config.toml
n_layer = 13
d_model = 160
n_experts = 256
experts_per_token = 6
d_expert = 32
d_shared_expert = 64
activation = "swiglu"
moe_layers = [1, 2, 3, 4, 5, 6, 7, 8, 9, 10, 11, 12]
router_score = "softmax"
normalize_top_k = false
routed_scale = 1.0
balance_loss = 0.00152
balance_bias = true
shared_expert_gate = true
init_std_router = 0.0391
lr_router = 0.00114
n_head = 5
n_kv_head = 1
head_dim = 32
vocab_size = 8192
norm = "rmsnorm"
norm_place = "pre"
norm_eps = 1e-05
positions = "rope"
rope_base = 500000.0
rope_fraction = 1.0
qk_norm = false
attn_scale = 0.177
tie_embeddings = false
parallel_block = false
extras = ["capped logits"]
init = "uniform"
init_std_qkv = 0.0395
init_std_o = 0.00776
init_std_up = 0.0395
init_std_down = 0.00776
optimizer = "muon_variant"
lr = 0.00182
weight_decay = 0.2
lr_head = 0.0153
grad_clip = 1.0
warmup_steps = 200
schedule = "cos"
final_lr_fraction = 0.0
batch_tokens = 65536
seq_len = 512
doc_mask = false
train_tokens = 387100000
steps = 5907
dataset = "wikipedia_en"
Below are experts of layer 2 (counted from 0) of a mixture-of-experts language model. Rows are named router (the router's row for the expert) and show model dimensions 80-159. Each number is 500 + 50 x the weight over its row's rms, rounded and kept within 0 to 999. Numbers have three digits each.
Before each expert's rows: a language model's description of what the expert responds to; "raises" lists some tokens whose logits its average output raises strongly, later layers aside. This comes from a sample of Wikipedia text that the model never trained on.

# expert 10
It responds to: Single letters, digits and brackets inside words, numbers or math, such as Schiestl's i, 1989's 9, H^2, and ( before editors.
raises: "own", "star", "host"
router:427399445488568479471474467462492461420526494474526597481545501547472560530534504566535476448600581467478611531567508570487504446441482400563526479525535433477529486533496517442421500466384496511494605445510490564471465533581546506527500452

# expert 0
It responds to: Separators and numbers inside lists, tables and taxonomy entries, such as semicolons, pipes, dashes and year digits, plus word starts like categ, po.
raises: "==== ", "=== ", "Written "
router:594540514548439503510430515428563536584489426405477465460441469455408431516533480487540413466581551479505449537491484575457526519456426540527460527537520510441611462484425546462427492520420494478448500494414495549464510580529534505459512578

# expert 53
It responds to: Common noun stems before a plural or possessive ending, such as journalist, guitar, attack, threat, plus apostrophes and zeros inside numbers.
raises: "place ", "\n  ", "lie ", "fall ", "\n    ", "rely "
router:473487395515635555528524496464496416466564431452444527506566496525487465468503478439470484490461546583575469412504432583515467488470451399480565517454504511477568502545414528572486527491510547468525612534516558501561456416454427498521561498

# expert 39
It responds to: Opening capital or syllable of proper names, especially Ph/ph, K, L, G, often in sports tables: Pharma, Phil, Kamchatsky, Ph.D.
raises: "art ", "Council ", "Art "
router:507529402461421597519545515573417468515471508505452492488566482541432445494452514511519505566466615446474552483465474506451577436417576408512498470546524504434520553575524517473424596480586458590525597571422392574494588524487545560574533548

# expert 54
It responds to: Word pieces after a first letter or article, often in foreign names or rare words: nec(k), Fer(enc), Pon(chatoula), Red(emp)tor.
raises: "ence ", "ence", "es", "\""
router:538601496497412549472531583520493609552513405551421604488530532462523551525455561518446455478503518491429566546511541497444524540562513502425428486498468613445470450557542438482424576464490438534471508476539522565555565458445479464465516469

# expert 43
It responds to: Word stems before an inflection, often about roles and organizations, such as coach, oper, author, rol(es), success(ful), episod(es).
raises: "ingly ", "eing ", "listed ", "ek ", "DST", "boat "
router:507519437528483550567556422573609452535422529523520510446508505460442503601433461490562537518387564545581483430528478452455402575372515452497515554485466548487574571494445498557533499505426563514500585495569476516475567479518480438435406445

# expert 4
It responds to: Prepositions and opening brackets following a completed noun phrase in prose or taxonomy lists, such as in, of, for, (.
raises: "worth ", "well ", "com ", "man "
router:445460459439555505494541493443496512490530453514504613466443440494439532539543591524524481463558609547501483521525434593479495422466539500532479472546583486469516414504524550397453546425414505504555562456427489523419427502572611467505544529

# expert 30
It responds to: Commas and periods after names or list items, plus middle word pieces like aug (Borlaug, Mindaugas) and trailing digits.
raises: "erous ", "son ", "than ", "daughter ", "ite ", "ung "
router:471504418491544492507500454478509450466498449562547612483461479504447470502478563520560507470592612460577547539604471562471546442511424398586546497507559439539557438532412548464391483411411517539488603451445453508576432505507565511508468446

# expert 15
It responds to: The pipe separator between cells in tables of squads, results, election and statistics data, usually after a name or number.
raises: "respectively", "etc", "they ", "session"
router:482458494474557457464532530516491423475504409576546543422510554524398487447595474520555529494520600471498480520471437545462503464527450416533465389496518558514575522509436559448421544424425517514537619420506493583486434619618551518501526475

# expert 5
It responds to: Short capitalised word pieces starting abbreviations or names, such as Rep, Vol, Dec, Stat, Jer(usalem), plus opening brackets before statistics.
raises: "or", "ories ", "ables "
router:419489538427439559519440480482476440547584508428472505451447528503485527470491505571584485435518528503570459492448579553559528527502439465453516485558533400429536582534413530501477585539485437561496615509452503533598491550462498558471521620

# expert 22
It responds to: Apostrophes in possessives and contractions (ITV’s, It’s, Children's), plus consonant-cluster word pieces like dr, pr, th and cuneiform signs.
raises: "abor", "aw", "."
router:476484383527536555485529475479522505444501491517583575536562543574493485546447468537540547422559607495430527477549491556518527497518546417538526435484547471474585564527389475490375439465437481476496606530512469547483509515569519537527573483

# expert 26
It responds to: Word-final pieces ending a word, mostly an and ian, as in mean, Hogan, McMillan, and other name endings such as -a, -ino, -que.
raises: "respectively", "Russia", "Sweden", "Poland", "since ", "ž"
router:479531486458602591483567410460462554439429521472498481418589466516545480455509422466438508551511542488545471487512569432429472512543549582515530504508410480561595463506569469573490523530561554522471495546407561543599603573532605499469519550

# expert 12
It responds to: Final pieces of names and place names (Aviv, Ventura, Franulović) and institutional nouns like University, President, Congress, district.
raises: "her ", "va", "his "
router:516468446460471578579434432589579436481485547494469504579543468512494442442458482520379491482486552517500435537512487423572498437500454584497517581451424397413549476535454474519493407489476514483544483451462437531523494560416510499428442577

# expert 34
It responds to: Common English first names and titles at the start of a person's name in lists and prose, such as John, Sarah, Sir, William.
raises: "and ", "was ", "had ", "has ", "is ", "("
router:531568510514588530577516497415476500530622472478547463550456414590434448497525582437469558435487506495462584549454499512551464536472519445567543506519412564489615477468426516557569490563541438476531437545528423508539465525496508443409520558

# expert 48
It responds to: First elements of hyphenated compounds like non-, two-, self-, and name beginnings before headings or paragraph breaks.
raises: "week", "po", "pool ", "day"
router:583487579495444526517478418523434467526585537535440433433554500471575535441597511485572488502553487438498515530447468520454476563537566476427475543481559507475499581538476558534421480557554521482436543476572498555523551468497567507512522587

# expert 14
It responds to: The first three digits of a four-digit year in dates and tables, such as 199, 200, 201, before the final digit.
raises: "0", "6", "4", "5", "3", "7"
router:572420568508529577480501486447514536489476407578452483415510550554558516463526491469407488509470477535571557415522468562442511457436438507467555528579579592461461496482521478437471542477527458526396454501508529534461514572534444463525492509

# expert 21
It responds to: Adjectives and adjective endings right after the/a in expository prose: physical, small, political, -ational, -ative, plus Individuals at paragraph start.
raises: "| ", "0 ", "|", "6 ", "800 ", "11"
router:568521542433516553500515462607466491452499512496508452517445618405519521557482413548527556476542491440505396556483551434584568573520586474458489446423411490552473472477561460558513592562621484473519446479498443512524522509455543504439456506

# expert 11
It responds to: Final pieces that complete a word before punctuation, such as Dep-artment, criter-ia, Q-School, City, United, often in sports-club text.
raises: "accoun", "say ", "Press"
router:380534508429517475516499479504567561554458589582556460501485560534476499561434498440517454523443506530460510518467591519471402482488455525529553542482444451546468544514429444457396476521461585556439534492475526607475447560414411540603552418

# expert 17
It responds to: Inner pieces of foreign or accented names and words, such as Bischof-swi-esen, Ume-å, Skën-der-beu, and swi in swimming.
raises: "ment ", "ed", "ians ", "ians"
router:518495473500453519369520501559512557537489548446518534610537546447501466510473433405543437549554523561611503382481482530431394542615522521570543459473451489512576476515520414499425517477378506488464563513479531476434543475399591430513495465

# expert 52
It responds to: Pipe separators between cells in sports squad, league and results tables, typically after country codes, numbers or position labels.
raises: "ies ", "Their ", "ians ", "Species ", "success ", "ium "
router:473472438475572478496463532533520464440510468547527554483511483613419564501499562517538564439572620533506511530565471540488496397469479460552530525515505511494480477508427515436385526464426434524520610411460462609469447558558606513502532515

# expert 8
It responds to: Articles and determiners that open a noun phrase, above all a or an after is or was in definitions: is an album, is a species, the.
raises: "Its ", "ched ", "Yugoslav"
router:512523468450498562521531422465495537405463423557460564390590552496495408485459456471471460574559494542581455556481433435457499465532574537467536516510541578494573539576546497543560451557518530439455444471430455550515566497578591510493452536

# expert 1
It responds to: Table pipes and words in politics and election tables and infoboxes, especially Incumbent, parliament, Party, Succeeded by, Minister.
raises: "entary ", "ent", "Minister ", "Majority ", "ents"
router:416423517442561511489460410586574499443547437530479463576517419581449463505553471470565497561464412485498529466491473463439553506428552502591541507583394529446424535468377533517490483463434524446484529496544411453455622512461450485507528489